python train.py --d_model=448 --n_experts=32 --d_expert=240 --activation="squared_relu" --moe_layers=[1, 3, 5, 7, 9, 11, 13] --normalize_top_k=false --routed_scale=6.3 --init_std_router=0.0132 --norm_eps=1e-06 --lr=0.00251 --beta1=0.95 --seq_len=1024 --train_tokens=448700000 --steps=4511 --dataset="wikipedia_en"
Below are experts of layer 5 (counted from 0) of a mixture-of-experts language model. Rows are named up (a neuron's input weights, with its number) and show model dimensions 0-63. Each number is 500 + 50 x the weight over its row's rms, rounded and kept within 0 to 999. Numbers have three digits each.
Before each expert's rows: a language model's description of what the expert responds to; "comes after" lists some tokens at least twice as common just before its tokens as in all text. This comes from a sample of Wikipedia text that the model never trained on. Tokens count by the router's weight.

# expert 10
Description: Bare spaces before a following word and the first pieces of split words, such as id-entities, im-migrated, conf-, dis-, circ-.
comes after: " ", " the", " a", "|", " in", " to"
up0:536468516545496523550515457491474544475523545467462518509513380535525498457425442568457446472608499542427591505495372472421576521518520564519458470491474468462455467485521498477466454482620539
up1:525386568532545490456512467444555471527491556454443494586456351493490493517509603482460472526539528443497611464521536494440605455414462602496476536465394534543474487458576405452520575446525498
up2:424370497459548477542499518539536504369482485514551493628493514508570451474569503477484524474514457501487465564531463539467476467512448554494587473517526554479554375492585464482446524456477498

# expert 28
Description: Line breaks ending a list item or table row before the next dash or pipe, plus table divider strings like ---|---|.
comes after: "\n", " |", ")", ".", "---|---|---|---|", "=="
up0:486518500462527552514547589520524466465493404476506589509540450456453562421497533511473466443605516500446467439441546410503556442566590481487522466505438501476533542485548472535421508586472565
up1:472571535530541447485459582590474489496577562589486407559568524551462463535540512433572493517480557504484534494463562469497522530413474526505475494524577495495525492530412499444490414434492482
up2:413515509530617480538546498524506553519552423536549515478487442448566643482524530508424549585373557507492483519458522473570518523426476508429437422484599519496508522528434478508514497432501488

# expert 1
Description: Prepositions after a noun or name, mostly in, of, at, during, within, plus commas after names, as in facility in the United Kingdom.
comes after: "s", " in", "ed", " University", " part", " located"
up0:426488411550422593539585504523479427544580506514527465497532427512438477510430574425445524435494555539565462492517507532518475443517492524469551496373586466488537543473574538520547474430541553
up1:479554573459496506533478451601550530677511506529634460459537422478477519528463517542517519539323542514419353492517419503551480487550555528510454490545455460490499398455567371477510507531491423
up2:533503544398428463511495494556567482448464599516483468487508534476486516530445485426463533566439490443420506601509526441546449475528454468564450452432430483569385516486484573566515536471591502

# expert 20
Description: Mostly the word the, brackets and ordinal th, in military and historical prose, as in 647th Oak Leaves, with the, Navy, Regiment.
comes after: " of", " the", " to", " for", " in", " by"
up0:473529490465521490515533470448574487491508511474565451496503534467493540485493494502434481457504519498519415482523519463504487555463391538560545441558434543417523513532508480481446608472557619
up1:541503409485539436544481470382426453475490473607550561482553508458512473531512530425458492577498391512564536487559532456517507610518466532555513450540575518526618455574460405492561479500465474
up2:468528440538529514546513546523479547516524535520446581512520479490480516437497470457596466349567536536454570594524480499497603458564445484450397473463482521520529502384481528525516481556445480

# expert 31
Description: The equals signs of section headings such as ==Club career== and the line break after them, plus breaks between paragraphs.
comes after: "\n", "==", "===", " ==", " =", " ==="
up0:544535514506427555515554435497469402507534431387483577415447504575471524523555578516507478511598432479444450466533357482611535482472534455493470509474487400563504443508432449609489464521552529
up1:547514469504476464563484457552473458561438507438498480504459512449481475615456477435491503458494478506427440530514450445501454586469431467496330497524477524518472579563526510506573486537539477
up2:504484435571482595498460478482561452403518472519437532558418517483486513569513594424402519483487428461484540451496508460519541508437414490493433475457418495527487520572535632505446461431440516

# expert 16
Description: Digits inside large numbers and tables, table pipes, dollar signs, and infinitive to after verbs like designed or help.
comes after: "1", "0", "9", "8", "7", "6"
up0:503543513544502449572443478444477474411500551493534487459486578544481469547577511508562493558575489458497502527527456438470520516502552490579431443616511502533520455459493368591416504532452516
up1:581491395505502457546457542473563475579475540452544570614386529499496538529542361492422469539480539487538536515519477504448487456474476540561543549534434463549563516518386433431509475524522527
up2:508523447579531504474501484508541532572556618524450493473505486514573503479545527474557481525489498514448487475502501477437527442495540510502525479492435468482482484431528520440501511326416437

# expert 29
Description: Everyday adjectives, quantifiers and abstract nouns after a or the in general prose, such as well, much, own, strong, great, goal.
comes after: " a", " the", " his", " to", " and", " their"
up0:501524499515478564548559505520509489567414446404494481536504567513567578583449403426475535536504547576589458455530461427565454515473511539548522474533427481506524434486558533512486493487395476
up1:491436531473553526551488477526467469472585433407574514467466507444560490486575517484426498525487627528567530517553489539522524475533569506505530483531474556453522512469573449528521475477546528
up2:475512544443529453514486418463553451464502572437551559520465440596529522525491524550501566521539498475561545476513448482446540502497483507513551435648461521506498419631565472457553567461555468

# expert 18
Description: Word pieces directly following a capital E or similar initial, such as ure in Eureka, quest in Equestrian, plus digits inside dates and coordinates.
comes after: " E", "E", "e", "2", " Be", "D"
up0:422560490422487497476599478510497507492542502462497473545464497498486519565517617584545519445411597481571530491472461558501577542524465455513432507487447610570500444576507471478498356596515509
up1:504585535478514426623467512450490471518457526488603484507535458462534577574621529503554507513462369581486548504463413409462490516528423492551460529579538469502533522508506506496444402578464545
up2:455527578618397566492411518509501597508408533508452390588429547474579408566489538533539561474505603525390460484516489504552573498550516487572457496506504512450433555516461623615436577491494407

# expert 13
Description: The as in actor-role cast lines, as in also known as, called and became, plus list dashes, colons and table pipes.
comes after: "\n", " as", " known", " Born", " name", " such"
up0:547493481550451448511560562442463513514504512481428577507492556447495388504456499507507509514480465454539532575504479515472593580504514515494423431549473547516475521523535536456495410409489452
up1:458488458548400554482532572558468518525485554533503498532654502468435426430535438550492461597500577520472462457459458534421471529476465602530429568431452447515481596441554443535547478464527506
up2:555500439421414509492445536570497509496568448455474554586527476456472491520589621549473463541479410469478474503431438498552648525585431469555465376523522444488524508421493465535502477517573421

# expert 27
Description: Sentence- or clause-initial The, It, His, They after periods or table bars, plus frequent and, the, he, was inside running prose.
comes after: ".", ",", "\n", " and", " that", " but"
up0:531484539486508537546485435443407519494493518501521513547486492579466462549449498435464485459424608508564522453506518445439394516495481538447561491460533453519470471467470482493538528454583492
up1:477506585513562528525416503550579568606619538534485476463413565522424492399519473584519460458510480419484426552441555475489562483440522582585490462514570487507447489587460479460516542529447473
up2:533433522530582439452557537493527463584498555487513621554525484450500552480507490403550458520496533478513502496466449458496505440491502508509534574640466519572503518582547495484553521477586610

# expert 7
Description: Forms of be and have right after a subject, such as it was written, battery life is, proposals were, plus would and first.
comes after: " was", " is", " were", " It", " it", " he"
up0:560567516519455487530518419572510501492531548437610531489518425416577443394508487496429505458482482546570471476498558441423510532538492562568490518521605519455481528469371453511555551468469506
up1:507397489522471464468535535488548524532501425500459537550533464501440511479492479496416521453587463502484497459476509463406468453510477536523543425596562548499514359493486457459581529408503487
up2:536476456515470515544477407441456499475389513480466513448510492561506402426514503520520530489455485401501469513453461394531533503469491556489480633480443428552579556490595482468552464470580545

# expert 14
Description: The token s and s-containing pieces inside or ending words, mainly plural endings such as station-s and film-s, and the second s in fos-s-il.
comes after: "s", "'", " S", "S", " p", "ab"
up0:472488577471513444486554498458439497499487533431447445471480520477374495488436637441414474480445499445478513523541510475509427458572442490410465510507533476523471489478519506579462403500505455
up1:527506480573448506433452462501458414381430516505484646456547492534536452490601472429380489486521555466496534516521502402501446595472460524511609478472532492444498476538448518532419495534564421
up2:480515442510494498513483538588492581473468416431509479435508515460389559469541401437444463534499560450429477448411535463367528521491471542377437438460518561595503584577540498519607625492463479

# expert 22
Description: Determiners and counting words before a noun, such as a, an, one, two, each, another, often in math text like a coalgebra.
comes after: " a", " of", " with", " in", " for", " on"
up0:384511494481512510510455542570479554598476429481486482423487510520493471480476472550594519495432462556434500521567431452599508438482424452597458492464513472618409497370443533465486492505473489
up1:465404597587453532476549503482373458604397587487471529488489419460598478487510524478506481540498565498532405394434548429488454485512505617522493600462467471518560487489505475503495503490469542
up2:436536476442498431473509528526538492478402582575539563532628485464475463478531522484556476483431495460480528529478463553537421476413551587483544520559533541550586439457517542556506596594493579

# expert 5
Description: Field labels at the start of infobox or list lines, such as Height, Location, Genus, Order, Preceded, Website, plus units like ft and ′.
comes after: "-", " (", "|", " •", " Phyl", ":"
up0:561484463497504456543455534542537525528429535472573532487548498417551477434467610485455542631490564466568531489573591520435503519509578521514443496489487479533452578407422457475550477433503567
up1:498475433520508480493461509418457476393514515457543525457551461489523493612555547544514517410492564355508532415485542514519490549558495582520493437460404462489399550530517472570530432517432427
up2:568513478497455472476545500534480374526491488505559432494578501544592611464419529499473524492545374475546564467488523578561421483490403419536509487529493464362550496481555475516518514456572461

# expert 11
Description: Content words in scientific, medical and corporate prose, such as research, patient, drug, plant, and abbreviated genus initials like C. in species names.
comes after: ".", " the", ",", " and", " of", ":"
up0:490514446558447484476577477507557449445555555522541526466553437507468545534534446448565424424558608484514537471397498534516515523572482465490574551613467431503527448452470571529457476452520439
up1:567505516512540609421573437470481522528488429486489605503509531464562399525426560452530488557512475469489565477535510528505545577608580504516555497492378480641452514428494559550419479462515455
up2:450520445505530544502512526455576529416545527521425472533432477461541488482477456526456548476495475434521557496450607502536547507553497549541470474433502459590603476513431600550482444406495481

# expert 19
Description: Commas, semicolons, colons, slashes and pipes separating fields in sports results, election tables and lists, as in 2016: ČT2 or Coutts, Chapman.
comes after: " |", "4", "3", "6", "5", "7"
up0:516445475509488498579467492485537555520374570489539541529579436502456524512512481519471497551546574546489520484543473514521468463430531472547521438482478437491511500458426522591384458546417606
up1:498540579392466470531461448504542482466558481493426570467565505478445480483490460466521433537490541418401475426490503528483504515488498474479495499473574466480514498505540460503464463427471592
up2:484417451523548526516524553491601443517499480503477492554509486504545521532434500561467524486526493516516435593508460453506520490528488524414553543531488488549539442409511496520494544558462537

# expert 0
Description: Sentence-final periods and line breaks ending sentences, plus clause linkers like but, because, however and closing section-heading equals signs.
comes after: ".", "s", ").", ".\"", "\".", " ="
up0:449560580510480485485506585440485545519478562418537459563529506479497527585605473459485439519553557356420607505462557468514520475577366466491452489489509533473573522452500510496438496544493552
up1:430514513506573602508499351563390427476502537585422599515453581438438492554431502512549562396461532473530481455541549439456514431522507396342490478429419432516531477485550519498467492508419465
up2:555540435512434444568500523462437484471521477480619423543519549549555530439446546494565390489482536463559450521520479546485577570458520482500475514467500423613476546546477497483477409429426435

# expert 25
Description: Inner digits of years and date ranges, such as the 9 in 1950s or the 6 in 1573–1656, common in biographies and disambiguation lists.
comes after: "1", "9", "2", "0", " ", "8"
up0:510468469519498522538461547459464508508471479478449501438482514496391514573445506528545590488534559479534503408462441523552474442553573540478496581543481463561459450501508525459407503443416506
up1:534501429477518437572585550484501450490525533451493487493484456562408499499557463600500468542462521484479446586375556560527561440541489482475489448420510525469458413389420488507508507577508615
up2:471525457547457527500509442518541434433526493403479490417531454366418465531518587518489640499557496614471535445496569440606552503452583420459502435476547470480457473488454424565482516527488487